From a checkpoint of a small mixture-of-experts model trained on Wikipedia.
Size: 8 layers, 14M parameters.
Experts: 48 ReLU neurons an expert, a softmax router, a shared expert of 128 neurons.
Training: a variant of Adam for the experts, 828M tokens, 3160 steps.
Below are experts of layer 5 (counted from 0) of a mixture-of-experts language model. Rows are named router (the router's row for the expert), up (a neuron's input weights, with its number), down (a neuron's output weights, with its number) and show model dimensions 0-127. Each number is 128 + 24 x the weight over its row's rms, rounded and kept within 0 to 255. Numbers have three digits each.
After each expert's rows: a language model's description of what the expert responds to. This comes from a sample of Wikipedia text that the model never trained on.

# expert 15
router:106138128123142089118165141112094141161139125175115098135148102128114061159135089137108163118123094110160097135160132134124138120125106144134112133156157189132126110142126087168141111110082110165081094119116182099100112127127119155140125153088150122088138151107109130117142112120139144137115117144143135140124131127083101151103149157077095136103127145130133151128116134165123118193111
up0:162139159147069156131112100165073077086138109145108135145149114138119125124114112138129176145108148145088105105139118149111134154119135117111182106170158122127114126121100118143149159125116151097101113138121093135114130179170143115155142109140113125142176153139110133150156173150135105170152133135114127126107136117139087146102082112116122124093150139156118120106148161142183096113149
down0:130156122127142115125120092118130146095154153113170190113133097137130130132146133135154082157145134063140144164151171130098143106107095092142164098143105112073123138121150148145160128113085141140133087146140137124130139128121115107130132130106129094068154143144148134124160150218130126132091143163138121127130147120137116096123104125110144111148103080131158133131129123094087115131135
up1:163116145144108093150149127106093189155102126144105133150109134121072116149113115104159165136158127152121126117181151101150114139154126104142150135148121139110163080125115084131120147127159157133087141137148127116112145158129099136145100087127144136100093132113104143134098139173097141170152141125107157145155108133120137122074180125115122141124136143077161077150111147128091117150117
down1:131136146117072157144072148133140142110131112137095115114121130150110134139108144190166146128108124079113072132100146115107102148105115139150125138103141141099126135107130091138109127154125099117139125124131119097140113178130110119157150134117147092153116119097155119142155119130079103105092109163123151093108169120171106136120150108161126082096163083109145167150164122141123104120079
What it handles: Capital initial letters. Single capital letters opening a name or class label after the/of, such as Division I, Class A, Group A, U-munya.

# expert 36
router:094115141121084189148148111129123105108131129102102129106142095140146108148103119134086131148164100142142111150122092102071151165109136127170101164154114113117111117166136127128109091146112113169096122134165087125132158148079131095110129127163143130152101123120175148112146114135154128133110164115074123141113157088160108140083127123133141127164128132139112151159097115146134155160161
up0:128067135137131151148152103117099130127132136128101150149121116106127113143052131147168113131139140161097131177128119144106074192141189149131137130122131151140147109139096115158163111126151099173104129114116120130128129178152104139150142101116120095137141112121086144127165154075141157155117126176098147133083107137139125136134114129106118117099116170142155134125132127101127131157095
down0:132127146126108103159123135137101127153133127157125160107133092098160146149145168115135108130122130142149113131173184140112105124122159095135203161121100137116146139123120149164156124119133136157122103126122167156123110140140105065114122171112129092172109116154142159100099126141142111121161134076139151096146094095151123180114093133115169119166143152175140129114134163107116109138117
up1:131127136117086107148123108156090139141140132131122161125157097138166122184084140145110110160099162120143133137146119125088108108125143101115149154149147097109131083147124094108145109100172127162143131122127133134133134133157127120121134172143121098118102172121133143128180110114114129161100081058094126111095170122133103110126141158135116136143078162088145115155114127140150175094153
down1:127116110121177119142077086145144093149137132108096136157091130136107136078163117059148116085142129148131146153168143137167122112171148131129144144111138133146145107122152151144112136138113137060099130087106110107099125133128140157122143105127130188109145145144131118133095146151112125152134112139097127143093144179133146121136098121097164133114194146146128118138122157110112159136096
What it handles: Latin species epithet endings. Endings of Latin genus and species names in taxonomic lists, such as -is in dominicens-is, -ata, -idae, -us.

# expert 59
router:113120123125110117129115144129107196111151153153110108120148089192091083120110121139160090162149101133173179123124096123116171179134104126124129171100138104154158087127165138114129121155105160175096139159167117128116115164126150120117135148119141110098127178130141126114112092133132152123135086147108124107112128097111085102122129146106099146124130150127123161099109123127137114147101
up0:160092126149142121090165127137131125128108123135110107150098140122107110131105137085108105078140140140081153127132119122122108150150167099104129129153182148121134110110117116099149162103130105158127137115187203117107151145100106102151083136116147152107141182126159117120099122161107125165113115144120172181145102133145139117105115140119149190126131121094113136105101148121124139151112
down0:129108093125172099129150151163109138075129138087166094136129147134093120127100156118173142160146156147139109146097107103118119115111155148143162155129120191121153128106116133172133107136130090145132139138103118155166172110114132143111109129122104130096156132143144136127109098089180081117145099148126158133150155148117109102089122133121146146133179147113084101144126104104114134107082
up1:125119135124134182076112132140126143138163116082115136144113106148131131164140079084135133120127109143147130114137085104063114136097109127129141157150127172144123101088105136073129122120125112128120097118096094122196151129105129097091128099145121128150104154104119135135154081150107166134121124123096131186144125115153095149103155092106132130147113153116109142115129116112085110157149
down1:108122118083138122145151130115127122087130127069096073103138122123112092111139176105091146116122144123137125099117113132112108148140128115176083170146152142145145136125126095120088114162168121099144123150142168162110138140109132151126102169146083085127136089152174121117109155119130116131139164124118152131152118150137125125164138131071105158147170136133161178102106142155126152129135
What it handles: City-state commas. Commas, mostly after a city or county name before its state, such as Nashville, Tennessee and Cleveland, Ohio, plus list and number commas.

# expert 48
router:100187159161085133106145084149109117154093106106097142130130118129128158167116152123117134111151140079125139097131096096140160128128176139134140156118144124131092116145071169095112145090138060101164088078114107135119160118152106102142115161170119105118118136136121166139140121161116126109122154102105140076089113133130115116122124112112170131133122139120126117158145140120123135136146
up5:155105130136122149145138075145079139065104139135116163124099101139127122115107109126131128150159138128142123160095093125089126184114132133098136117115179084128123088141141143139139129127185123121139133105116101136116186184122141139135159140132120094137107124097165120147112107173114125082069113132123125149150102107120156150111120141163123126107117164139149141119109141112123100181147
down5:151151127107096137134141146155135122148122117099102076113155136154105131123123149089134079161109126126153105100130153102142105129114142157124118101180098150127179124072117110133136164166159088107091147135136168125155118104162107194151089166132122156125138087158165130089153093131127158145141133158120120136140117093137127142153150120111152120132149161134115142108118095128155101131098
up6:119153145163130114122122131153153119144155114154172114151102097107147125110089138131093129124139107133076091110156127125126152146160142139103156113132119130187173122168119159112126167121101076154175128105105106150148112153117140136115116178134125128132132111070093099095114099120120149145083129142141134109118089161105139120110163137140116108127126108112147163187122128075152105126114
down6:143089129111160131146132066109140136157108151119140123110195111093142168147124099102139116125136090164133089171137132157142102162138125116198137125180108102118138110157107105136110119125124124128110134128123161127101129149119190131140141150125106100124137140120158102140102145134111082112137141144125102146162129122116122133145090079127128115194137147103135170092127134161127131135160
What it handles: Infobox field labels. Pieces of infobox field labels and technical words, such as Species:, L-ic-ense plates, Pl-at-inum certifications, Lab-els, Vehicle reg.

# expert 25
router:138131136110176131144119118097158094145122166095110118098150102107160126159144139122144126126150174124115166108140187113164121108091132152145145139161118136113107140160132123088104128087148165098109132092182122103151125090079188124120103103171113134095104127134129110148158091096105112128114084150129142115145130156135125124146118167146116151169100132140132093141143139143118095102133
up0:149119119124129134138128161180127132117139126122174164118126166150133109158120081153105123101147136112151161135153125059060101097137151057121141105107104176139142147075148098123129156170131109129130118088130109115122136095123131128128151131126124132086100121117178140158118120151098112118123120163127125149152094157145117168155128096133158156137127132121128130128121135083130120089105
down0:128149102130090176161119143170118083094138118133125149121092162179116145128166100094091144170172141130152117091113129136130150145110127095132137131147114127133126075111130150099148148117153111162162125130142133156135089102130096124133124141103142140124157131082136097108145141097138090123116083147110140069098153148138134131096121131155126179108101122161149094119132124166142091148141
up1:112134143129115132115140156130125130108156148133134140103115089152120104133116122122102134151143142164137143114151152105135154190175151153143135102134138121085128095158101068117104124120104124147123161152174110095113155145134129145130121133124158129158110118126176130129125108149189099138134197129096123132101149099119141161126155115142070129134136116117115158148100187080138090167113
down1:138124129143143119136129164155127213094113092120149125186126139127119082102126112126130142090142120164116153113109123106096149144110114117107052133147133137125119139134143135165129146158112133153123143126142140156111145161151080158117115156117158139158100111143136110160095106148145120136188152090142137112140142134155121160128147138133141143118158117058104154093112110112132129175126
What it handles: Mid-word fragments. Vowel-led middle pieces of longer words, mostly Latinate or French, such as ens-emble, n-ecess-ary, pre-mi-ere, requ-, sugg-.

# expert 11
router:137090146112131080119118079136129120084106165105096124172121110111142137158127154107113095093123125123157141171133146099153142139146133145140128148129113103119144120122064146141152098165090104109118075099102132112175086141106115125129170142120111126157140105043117134156130142121123161164122102121133135140110112131101129150161129112126161119139108135133116103124192112123109131134156
up5:109085125135112111158162136157140162117149184117127130140139113103135126147126115116146104120138130127112105083120138123108114131146096089134133143120123150142107072155128095093109138096111119131079135122158109120113155151125124132172106084131115094111100120144175111184153124143123141134072138122142137080133104122161132140173154161094087127118142096176147144102180172124120150127118
down5:153106146162120108122132124134103132130123106086126172118110143183109127122098128073120186115188122143154152116118121148140112121088111125151086114130128159165118120108109163141123128131128125126190142130081140155175119134094144105157122130112118134123137130122121117118109119141162093146152095130110113137111145160175146150086119112110134147092128115085092158144081158150124152174102
up6:136096146122106127095192119084133173151143115113188130079105131148151112125146142137139112116150118090113128147148154100137091163124126125091149107120137126120121114165121111091104130088100117116122145163100159130125132127150110162147144149135147144120150082117172140103121120109127160125105150180092136128147074113142170138116151086122083123136143084104115141141116161116110089144109
down6:173129163131089121159093145084078143115145090096100156122147136159159147136155132124117100082122117108150146116146142104151137110152172112136194122124142095108112130140113110114122090106117136123166144123151146118130092138165110119111122128146147135090161135090086136111138108084104153151098103126151117125131130153126118124114107079151141092131142110153121093152170117155176135137089
What it handles: Mid-word Latinate fragments. Word-internal pieces in the middle of longer words and foreign names, such as ig in Religion, Immigration, ess in Tennessee.

# expert 53
router:099085098091128165154160135096144116120130128106109098128099120142168118136132136128109130180159118116140106120139103114083098101128091073117103186141120117126135102143165086112111117160122146152115110141072157118146130107106102153119122133128135102163094168160135144132130128143117149190128128149094116142079127123116126087127150092138105156122122121152105098108103111143120150175151
up0:098133132143123127135157123083116103127165111136144111181141154142105102172081107115074127124091120102115097105169131152121096103154083133150135113198094145153110120162154100080148121121090147125102145127126096147130101111107169173114170122133143158109129127113108128110122149122161148079097133149155124162116136140122121146131118107155102113116123096116132132118123120130153118128186
down0:117100116156126110130105136110125126159124139144160128108121108132102153124071142088166128095152144165179129126150074116154103128131135150115131082157145144122112138122149160132095109124107121155139138141121127156122105096135145086123096160084138131136094131076131075115108144172155085084074084073108134143139129137152131116139137130144173106106150137118140166132132110099133120107127
up1:165106091113129104146109178110148133128193082144160144100122147116121090104102097144103090100134105128120143096152078130117126114120134120069130146104090146109128093149124134160128138183122124150139100123170120118141156162145138125090151122130129143121128124097101172132099115065115131124116112107135126132148150126157095099133120128142126124126117155104115091124107165111193120122154
down1:160142147139097156134147150106121087155146134109112114091156115141110133142136112095154135138119096095177106106114068121127118127124157127120119129119151097132099109121127113145119101110095124117134153111144161106151130132077102164155131121126092135115090144171119146141099128141133121100090113095128137132101152082120178143144116103171139143152144086149206129161162139124097126110076
What it handles: Personal name completions. Surname and first-name endings in biographies and player lists, such as Taylor, Jones, Patrick, Johnson, ić, ski.

# expert 38
router:128138109133158115092122094150109182111122128071114109162093133123104122137104104137128144103082154153140139136122146146104098093148167152146111147116122154158104119150113122095109110139083107122101085110119094134150099079142136151117131121157106151109124169128148125157150119129074123154138128096146105115111154082152134111145135125135140135158183149145129148169177142133111174157103
up5:139134087091139099143136113124125114135156134168121124157156133097172132165093123120100079137106135138091112093141119120119114154110122152136120161136104126081150153180116150148139119116094138121143116129093100126119126181114100098143132139121158121110087084116126081163076137113183146110117133093126131147134102176140125113100133138123129187148130108155141108130148161149167107104151
down5:147143126101113120136104100079173159096130130131122131101151118155099125092120143112145110131140125130161166147145110102147163158122112167073212142129142088123132113094138092124147150121113116102101141126134157128163127129119081102173138157114137161101116145127139124101147156145159109116136132120130151170144150125174089145151088129104121116105131100106108114097128089087107139140156
up6:155129139178124103100164130149090093155164112127113113110121139137153142146102119121100153170109070056117115107122151177107132121128110136130146142129105146130120107130128164159097158154090089128164141122125100128142130140104145153152166132137118100123113144098146126137141158131085114161123106153152124125182120147114098126161110150121154175130078127151130115132131140099118080151169
down6:113131109154154131124104130099161153128163126126105151092125144122120143120072090118137147119134170126113109122128181116111161134108123169152127105099112151129113194116187161120123081150122131121155096141145109188126115055163121140110096115123185119139134100079113188117137124125107130135114147133122142144124112104100123123114140090132141106109119161127131116130103161138113122113134
What it handles: Adjective-forming stems. Mid-word pieces and adjectives ending in -al, -il, -ent, -ion, e.g. stabilize, physical, triangular, plus whole words like major, public.

# expert 35
router:133132153085121137143161130119132134086139135100108109124105082132181125134123118118104119124115106110157129136136117181090149112098098121122099196131148172113087127156134160126152163130142096174165104100161181120118136149097138158129129125159133097138145123146147102149096095152154128160133168130145111114136185115115134118125125112127117136120142106091104184114084138138156145152118
up0:136133135116132090056125107105136138125130148180120156151119138132124115142156086107118129120109128107123104112161104149125143131136143105087156104133102126169113157126112079092094138120155090105115191135123124120155124078121134094101149108137129140133095116116128137183091113118121121129107087127101177099152130095133104143143116077156138170142153153114176145137113132105152100142147
down0:109104147092127115132126113157104068140101148121138130100120107120172119145104123078161110125123136077151089130119110131116125134154106142119118172112128134122125165110076117163161078146100100114147134122120149160170123144113157134149114124150161119141106121119134112105143124134124135086118145102108104087082154145108106112099113149150149097153136163170138090197154109133133173133138
up1:116116104131130151140121121126098129135145112087144134126104133149151125150124121161103123122100122155159146124170111134118087140163119103098123146149133158138149114139156160131092129095149152138157137125115132167152161119080166112139083101163146145143087125107133188129126154134124143098096157095062112143121136127148069136123161135080114101147121120168135106092130125118159068151156
down1:152122128161105098131149103097107106180093124145163180104112128162160129090153149144122134101104141102092104123147136120113153102139147113133098086138084104089110106123140131097093136164127152111123096119165109139152138131116066129148124123121122125143083124144153165120117122126136120147126099168156139141121086125097092086140151126186126126123140085144129117127124186141107157109134
What it handles: Foreign name onsets. First pieces of Asian and other non-English names in cast and credit lists, such as Mas in Masayuki, Li, X in Xuanzang, Kim.

# expert 20
router:130129167129077105096126123144137156115126132107137134159115128152107165091128113126098162131165136106131147138105114096106077107131193100122125147110154107152065108105102099143107137148161121133146084107149115113135138196122075116151143086103111118123127147069133126131105111167109136116127109135119111118157097096121121124121117113138173164155124124156133111133147131117119090168142
up0:097103158138122129117131135157156115150103144137136116117116172139133129147112102135131108114096165109141162109151187099153122112134095132102138158115091132132112163175078142137133121090127133127096133147146122104138161125120164125083138124142070150088179139087145172126107114103132124135097097159114126143099131141130119123163108156116112111116101150157097137105078145166133178088133
down0:112116142197150099139096103100146146102104095111146159120094084126109115124117111187133155116182177145131137165151118134140117128130153133113148147154132064139100082150135124134119146096143149081127085094120093166120072125121144156152134113093125140135114129130177085134128106124123122136130132117151148104139146127157142132150158147156119091094145120127133151150118122117133086115129
up1:108149163122158133124123157123110192102147104109158143139140104149134094135122144159160147118094158145110122107118147140123130112155132117114145132135116145104100101148090090136156106117081140098146172142072127108132112138116119136192086130122133128102108156116108111143149142151123145136147097143118124131171116134163158167104076080102103102126107129126139132103176132142126104150195
down1:171126162082145139115163126150094111144170134129123144159135117085115116111142127112110137181120136133124122138071134146154124132146112122127083146094188165148150147104132122121140099138128124115102103126118110102157146129166130162105160128177134149109197134157142140148159097144136149111076158153104137151112154126099107166111162132100136152147148118118147129157109141168103135150104
What it handles: Suffixes -ing, -ated. Word-final suffix pieces completing split verbs and adjectives, mostly -ing, also -ated, -ical, -ual, e.g. rushing, trading, swimming.

# expert 18
router:120157125165098089133164156145096116177118199151137137148131097151126135095143135165143125170148099123148130150145141109156144084147103086121127081127158147110096105158135120109124116144144080144114118155099163107143141151164115157122189133122118120132072090143122094094147150081152156140129134133118139130112127164107150146128146104116128129118163106117143142136154094121106106114134
up0:113124131126186104142125141124143122127149121123143145139087155083098121148113104112150149100111184116097158153138149123138106115120109082111166149113144124135141127114141114144106196146152148104129169080153178139106118097110124124097090102126105138082118137131083121146103130115110133145142150140115147071161109140138089123111097104114120126112121112145159126152087136132132187144086
down0:094163139172176115147125098146112147187169101145190137156146130109137124117136169122151192094139165171135133155168100098122129101095127128156161105110125165141111120122105152091147149178164127138118143120128131149126103128117142116135159136131105127127152157154096121148166144164129131138141092112151148155118139108112137127166171094101145117104115152133135131164116128149115107133137
up1:152129085125167100079141126122132121126126144152133080142135096122096113121114158141177144140155125101121111100161101094127119138130170106107153143155137154137162133136103048112143136149160141132112145140128089093077153144155131125122122104096087100125169090128086123113089156130105124106164124146068148154148142124132146116131117108119114133127164147113096115134132100129175109114128
down1:145162125124075103154140107107136104113128117094100136119145100076119117118124091177147137126100093132162129128158153161117140128121161150176146129135175120123142127090147125130150140097148089103116105103135147148136144135130137113071102120081136132133113137086090129140116079124138132142174133148121111131137190085095163138129130164162152108142140130143114083152128151117086095132127
What it handles: Capital initial letters. Single capital letters opening proper nouns, mostly B, H, G, M, W, K, as in B-odø, B-udapest, K-uala Lumpur.

# expert 44
router:166086127110136104097196120167163130107167076106149142134139156091130118157158143134152098154128125098130104140117132129146168146136126082139129159114110075116164122100127153121160146114173144155113105089097161123104159121132119162127118154131111098157114089146137159138103110114116088130143139143137133157156119164169120110125127154138113113121132154108154159102109118106097127110172
up0:115085108147129104108170116132128100136116097082061141075095121145164076169116138141170093106150121115079121102132151175123108120119163120129075145145138100109150165116123146097099115147132151139120090141132148106132089081094148134082131160120143120102109109122128102113084139117142124142146154138126142163131105121131146129098121096127135142117141101126092095124137122126130150159131
down0:150154141079147120101166091126166127115134147132152096118135093145092133098131125077090134160153086117148138147043131110183120138117087147105138124138111138120115124131126133137140130155169141151153119116114128105133134142142148125149097155122130170153154116092103157167131115112118109090143113111163108101131127157118121081153168163132141101133128108140174139115162102120128077117132
up1:136152144104126137122127162131130112101159118166119108112107136119137111147128129141124120150181131114135146163118125134131105101130139192118126119135151121118156114125070136140117112068089097091152132104136147128103098184086132149066131124146108125086097115143154151155156073110132137131100131164083120130107120094086155118147094091105114097121131134086112126101158143136147117148101
down1:153140130159122105118131122158141090099126108119146113131169126120165124139095116132097139119154154105143117115075125136117160116093125133129128186133065085126102111097193142117136087139114153117122127120160143131153132077128076112148104144124140125146145128103112108072161142119131118130135150138184124134150104159172116092111134117110128147155110152132152093159136156096088135095124
What it handles: List bullets, table pipes. Line-initial dashes, pipes and heading equals signs starting list items, table rows or section titles, e.g. - Starring, | 2022, ==.

# expert 9
router:155129113097116089173129135135136131128142160149142083086108111080101120131141132133130133130186073112131146082135117119105173125133122103134132128161157130156158166178142112114125091153103119168163111132149146133113122159097171128130151157100117135169111105125149142114138106158139133132166098097104146161128175130124166158112104193147133104124131142121099146130148122130157112151122
up0:127102146128164115146144083100141114111178130099132151111119142116116139154090112137138133123143108104097121128161155112127138151167133099120141145162100122108123119175133111084092133144119160138153119138177108132120098102123151075159145149140127173122073136077163164162128139135147174139118121117119139120110128099115136127100142126138106159184123120094152131073116132116147127159188
down0:135118127093131112122158102146179123074132141167136105155109135115117124105105154121189129125110097105127103094132116109175124112104117122111218125108094090084124125135120101160129098135153147132124155153127090130141109141142140099153159131133137119110131127126126122127116174142147112103153120140161168123127120156165110125153176137179102123120104156117112099121175113128122081136109
up1:143116112112114110154107148105098171134100140109174132161116119132085113160136117124117134173169105157109137152185109133118110131165139081126141139149169108112146175112106129077134124123122168119147119127130116080139143098122154140124120113132106111132071103140113094110124147143113190114078121136098143122121090134124136135121118148113077111108151149149153093131141153091117086097141
down1:151121120102125133120146122140125097061111146116118171126121156102082105188161138144109114143131157124140121092154178124121140147188131119116086095117138150147154098151102091154109076134106134146157131086107132130126113125096106084131124104118115110131128139159090083113152126124155147147120145130113122142082148111152168141150134154111117156138135079157129150155115143181126127114125
What it handles: Institution names, discoverer columns. Table pipes after discoverer names in asteroid lists (LINEAR, Spacewatch), plus words in institution or publisher names like University, College, Press, Festival.

# expert 6
router:107107125156109160126117119136125111145110139107137160162144144132158121190132143103100154155149109177109157102124098080152145131113108147128152142141153082157152109167130149119151140114123083180153152140125133093148148127124128140145162146190119120151136162099144152179119157169139117160099147140130126161088112101164140102097092129140119171105110125096149110152138126119130119103136
up0:127152133117167091096106097134106127135145123165147137127130118117102129107130131148169142113121138152143115103118166106157145166146160126151148109147149122199135183150117108141125098125135086158133108101052142128097145118185125106101117119115193133118138140117114118130095134137128123120131103109141157106091170093085115132148105158121166138118127144161121117102159093129108165144127
down0:104141109121117110138120137109131147084065147106126196136159164121095108097140106153114101143128171134128111141130148119091121118099101150132122143152133153139104185140134126102120112132139118104115122161158108152135108171130107122076131128114112136114153165143124136077160126101130113166150146087155072160141101091115141130090114107142131119151118085101115123136112155133161104082145
up1:129156151136159132114123158126116143113128136133057132144109148154129146127148101090088136123116119130160105128095137132106114108132156101120150124164169107112140079182145107137109142121126148137116131123104147126110128118129080124106133133114100097103127100136157147130173172105117131166174172161106148157108085152120118140102149112220127129084128135119143123101133145122112174123109
down1:105140138163142122148104124130116116167091125131139137141153123171127131125142100119119204168143122109093144126118090157121111148134112111132135122152146144157140122136152156147161106103143114107162158114135108138122141094110167139178149131119122116129142158124101181125151100157074120096092142118138162121119144138139078145106169145139051103159150137110099125161153100124145108150095
What it handles: Line breaks in lists. Line-break tokens ending entries in lists, infoboxes and tables, typically after a semicolon, parenthesis or pipe before the next dash item.

# expert 22
router:160069127129111138154133146154125116127068125147101126135100152145154075109116134173124113142158105137143117154097179104103175136138123150113095140143134109122154128120126146090128134164139103119147150111142106126116151105089155166140112128127109138116154148095110081112125106133130130167115145147122125152112105100172156086149126120115119121083127122100152155168129179070158120167130
up0:132110134144152123118176113135080158123122086097117128154129119151078096145076070082150131117130123110104149132151141123127097128170107119087155138173155103144129118156133117110106184130160118140117107112143137097161157107111129144153118156143131149118093148124131134163115135108105161156098133107135160167108145105171062100117153155127113161135138158147115117125158141109135112143147
down0:099174135079110160128142135134130125162139175146149124106123151120090179109128123108148140138103061132157151112125115090127121165144119168144152115104151140140126091163101146122153118152107126078147185146132165104127142137121100142106136148157125107079150164133141155100144110122129141137115160122138084133118073136121150103107088155139153138110101111110131126084145129124096115093131
up1:139118124148167134121155112106085171135159125113126152190077095135122099170092071133128121104159152126118128132158107155133110134136149119100174107138150108134159130178103131107116143118167143146101121089130150081153118149141112108133134127159091111106093108113110105138126124130099156114099108138110161181136102097139109161118126094132156128120112133105131104095170128102152133114165
down1:144137086137167133114168130160157115143130147192124114120121120140093155096096131128119139106132150111088070101132119149151145157130110149075120110115118115155097135133109131167101105115148143118156149134097112135103143126094180167114097145152087115134156163166134147126172146150117158134143124117113124132116122104146162130110074149139134134125120132133120102137160119061101144127181
What it handles: Sentence and list ends. Punctuation that closes a sentence, quote or item, such as periods, )., ".; also pipes separating names in lists and colons.

# expert 23
router:139137102108110095121103125134125130183128117126121121181110120129155134112155138126146114113125100096137102119124080126118140114139132127138134100124135191113154103087098164099132134114173157088126176152087144145086127109110115179134145117118150125089117102114078112150124094175118120162143110166145152116153089074083153117163107149141090135140124132107113162132117143124127104146117
up6:108174144133152085141160069140132103121107141147105153102147142145141119156115128139119105152163116158117138088115139121177121130184129135137160155139145085154157103158109139106095134106111110165114138139142119105112100121144131110158153151126128116140131194107098163122143147109104149139125172128102142155133184094145116138101168095107114127119112148122133118149110169087131099159090
down6:140113161139131165088134107131150080075115155117117145091139134072126160162156133132166123157145100129132115109094094138151143133094151081126147117156132134124137174137141134079085129139143109146140132127131133142129067096163137108145089157135148147116139097136114131160104124110126134152104161136127123096121117098171084132140119119145140097144125133068105158150156161136107131103088
up7:138104107139147120121144149122083137107160120114174127138119124158114092137097132117105159122142130153122136120165166119128127141183165110109126180155143075152097151153137117154135182179124100158142102118158107110143143145118153099189116134144149107123105123087149172141117118096092159155116136096112172175125152144162155139098127115123138142140136106136132102122169147118152127109147
down7:104139112153096123068097159147138113139147121080136116115126136105101125152128117118189153124195150104128137142114090141126104092063124133107130112127116148137146151128083163129105121109158131088116136138155137081105110126130145146160105144133105135161170116142144098123128099143158176126102164133138095137111148104138145133128128109074137160140114134130174163157131117127122107095161
What it handles: Stat table separators. Pipes, semicolons and short column headers or digits in sports and astronomy tables, such as GD |, W; D; L, MPC, Lemmon.

# expert 31
router:136143131132116121116113133149119117113081091145113122150154158121126123093114121120131153125152130091139094116136085133146119113116142082112156112125130139068099145134113148137093182131163133143136143096130089151134110096087121127154124088101118148102122099134110121125105111151057097141123146113153136083148088079115073177154165114094158135145092126123107153136108128125139112147167
up6:149130105121091084150121115138093125093131117126129161110071098149134113118141104149114133102114158145119174156125128187118141159136103120122084124134174123118138153100149120114121157150142123175163087103110102130113101128134121090162104130129103128104084105118117063124110104110111137132149101126111126106190113088139090126124093123142142148121093158131118143131098150101125131139073
down6:121163143096127126123085135107155131115104133133121099153177108149139128104116141063108165126140150136139115135125133112116091125130161100139184124147154116155093129120126153105135159115122099092103141115119154127125162107134106142153152110121148128116162116165097190177147133133096124107118160106170175154144130107068096140147128150072105128107131157096152113115111130100153149145121
up7:115131130136162152175137137127124108125159133120129161139107087169133134126110124108098105158102175105132160141135148134103124111117128108130123137121124116127088143116112180127111147115100095159099129108128132120165172116145154144152096191181096145137118126112165114166137175146116131095096110089167153148103112136129127165131114099131171140069146121123120142149196133125136110143107
down7:120134166095135115091095147134094121125137116083110119131136098124175144135125125109084155137109115122141154120118123110121131125135120175136116140155182181130092138118124126113178107090162106151141135142127085115212077131132085158110120124154126112096107148094103091129135131166087159128132146122160117102078109131108096094129109147113112135150133159139133103123131125143144139127160
What it handles: Table header cells. Header words and cell entries in election and sports tables, such as Percent-age, Votes, Candidate, Res-ult, ±, Total.

# expert 28
router:135134158092128129155140150129149146140165170120133107148074081094145150128113131110119079118100120121156105114138160151165149093139111172121128102142130121087124130133136120115157114117165095140148117092180132107158104107094140078101081109177150084102125067138095144138133128116139156133110152143115135121122131144147138116144136151114078121082112142119127131146159138139105171140113
up0:164136121169063143178172142097145101129123126137120142167095177135112134126109118089111135158134122158150132109132160136120149133166109117142118127158106135120131121145126146082134151116141173171091180110133099097157118190118105147128108090140155116156085085126162150142129109126114152131121120113109104146072144129116141147111114093142145150131163139118136147078116150138123126131122
down0:147204125149149159169124130125153157100123124119105113166134103084105114118131129129138128117118158127138144087141161149141106131152186146079123117065120144088110127139103104152107085133145126143126150157127117097138156104135107132143111141149109129152107141144117110110170115105095119120149125121179115159170124087060134148148142146159132113122123140120127112088165108120124110089135
up1:157104141130092140083164090123145136101127143098106130133101117137081135162123147103125143099136134121134067134142156098161121107138125121146138131133124108126090124130118130116076139133137082120110161114187168093123140092137120170133147110135125153121059127087087150168109146149120124087089120102085146114121167109122104157180119141149131135128137138101162137118153116155129148132120
down1:141150095147091090096097164172177133128122126128091143118150120128144200088156154150112151137145128154168144128094125128140112136112118092116101164140127140152115119155123146148099097157153165093151152134098149130143137160113121129113141166086113097129105146101107172162118141201121130104129128122146145102111153123152127139124147092127121168107131099120150137145147127097114169144112
What it handles: Proper-name first pieces. First piece of proper names, often after country codes or in tables, such as Mar(ino), V(is), Gu(ilherme), Sant, Charl.

# expert 29
router:117113081122138143163144110138097104131159144147118119160128090120139102106089147117119148134120137146084119157130126156116084109146152153124118182124180170173140148139134130189186139139109127133094132116154115137089100082169165169111175115076131149159133136137115110116138145147111124111147101140116156139084166107106121128121140162128135141131092119083149128122122132128147111120113
up6:125087104115128139101137076117134133089114099138117126164092134136120082141095130146129100122128097126093124136148142152139140107175104127092140144085189132131127093098125086155177121143147120139105105141138140097161161134138120192095138140115163127144143121091140140136149140125118142137117143113107176134164114198124124133129126154130154128130103157065107134102094140118108100113130
down6:136096131087140163138155177144145112144148176109140143109157139149120128171107072102138156120136120072175102096126116137166124108135116150135169118103145142148145122124126140109142168150104145104120134159102123140150117147140103136143105091110137121122082137097114095092113112151169140084110114178118102107117121078083125116133105130119111172139148080134129100144128109151148108126099
up7:128106093129100151153150086143083108122106134116119168128086128137134110132118161144126169117125101150108164060134137126149144146141116167096139124095194156091151109131106074146120150136085079115150100152148142092179107127128104140101131134127127172155135090091089110155140120137141129118120144128142158178109114125120124176144126125125131123140154164133118110135116119114115107118143
down7:149146139103143126159141143177159139096165148105164135111150148113098153141099070136149169149129124086137106132089125164140139125133116142143120131141125106157128156117098125125123128175084151106133177173105116153088138137109098167148098119121157092152100156103093110121141126119145139136089111134133091105126116107088138095103118115138111173152112114121143123161116134162157123112067
What it handles: Closing plurals and punctuation. Word-final plural suffixes and closing brackets or quotes ending a noun phrase, such as States, centuries, installations, 1495–97), "Prague Spring".

# expert 26
router:127138154125087152141141129148119117145159116134161104133097099149132123145123127148088149126110149079160121092131163125103095137116126127127112116096170132105149117194123152159176137100068071138163115147132184136096091133125132153154142147169132102103126082142094116139095167095146153151133108118103128155133156144120097122124126131104119157136135136098119158118107134121109164148099
up0:146140169165120132068119132089115183118150105133118092142108102128154131163133177111105152161141143124115117134114124112134102093127121129123119118121167102111092139124079096121129112144129114098114113110152127089137131154138121131104142085119107101173100118162147103110121114138118164177141128088075173124122106110177105074110122114127088125125111121145137117161137146077144138150132
down0:136086130124130107115116125167127108149139091153154182131124131173088137119122112107118106079138108136135156141104120155087120110160091124100145101170139101118143163098140148135152130149115085106146115121129130160084108134141153135093117158131111125113103148093109141179100088095177105150169134145135119116104113143157115125100117130105142148096113109095062134140125158143101162113104
up1:131127146146162148134157093081096198152087091120165114168131127179099113138113091122136141127083175118140149134138131147107163147115119138115140127129184123132089129149107134110109116125130141148072135129131129101111175138108146127130150140135131163164141104108156160146136127091114155121124107111067125141139106108121093106158107159128116154135152113156152116101150105121155138171120
down1:106123098136156135120164153115157126164106149130103097090145113130156078083150144083111134126105138128156116120111118126075138159103155129133073115106163122121114130123106147149102102128117138141094129129156137139114132109144133171126108110097126076107115125155118134124127154133168114170165161131113125103108139145117093090098184114098148160107129099078104089134097098139112128160095
What it handles: Capitalized word starts. First pieces of capitalized names and words, especially All-, Hol-, Christ-, God, Gre-, e.g. Allied, Allah, All-Star, Feyenoord.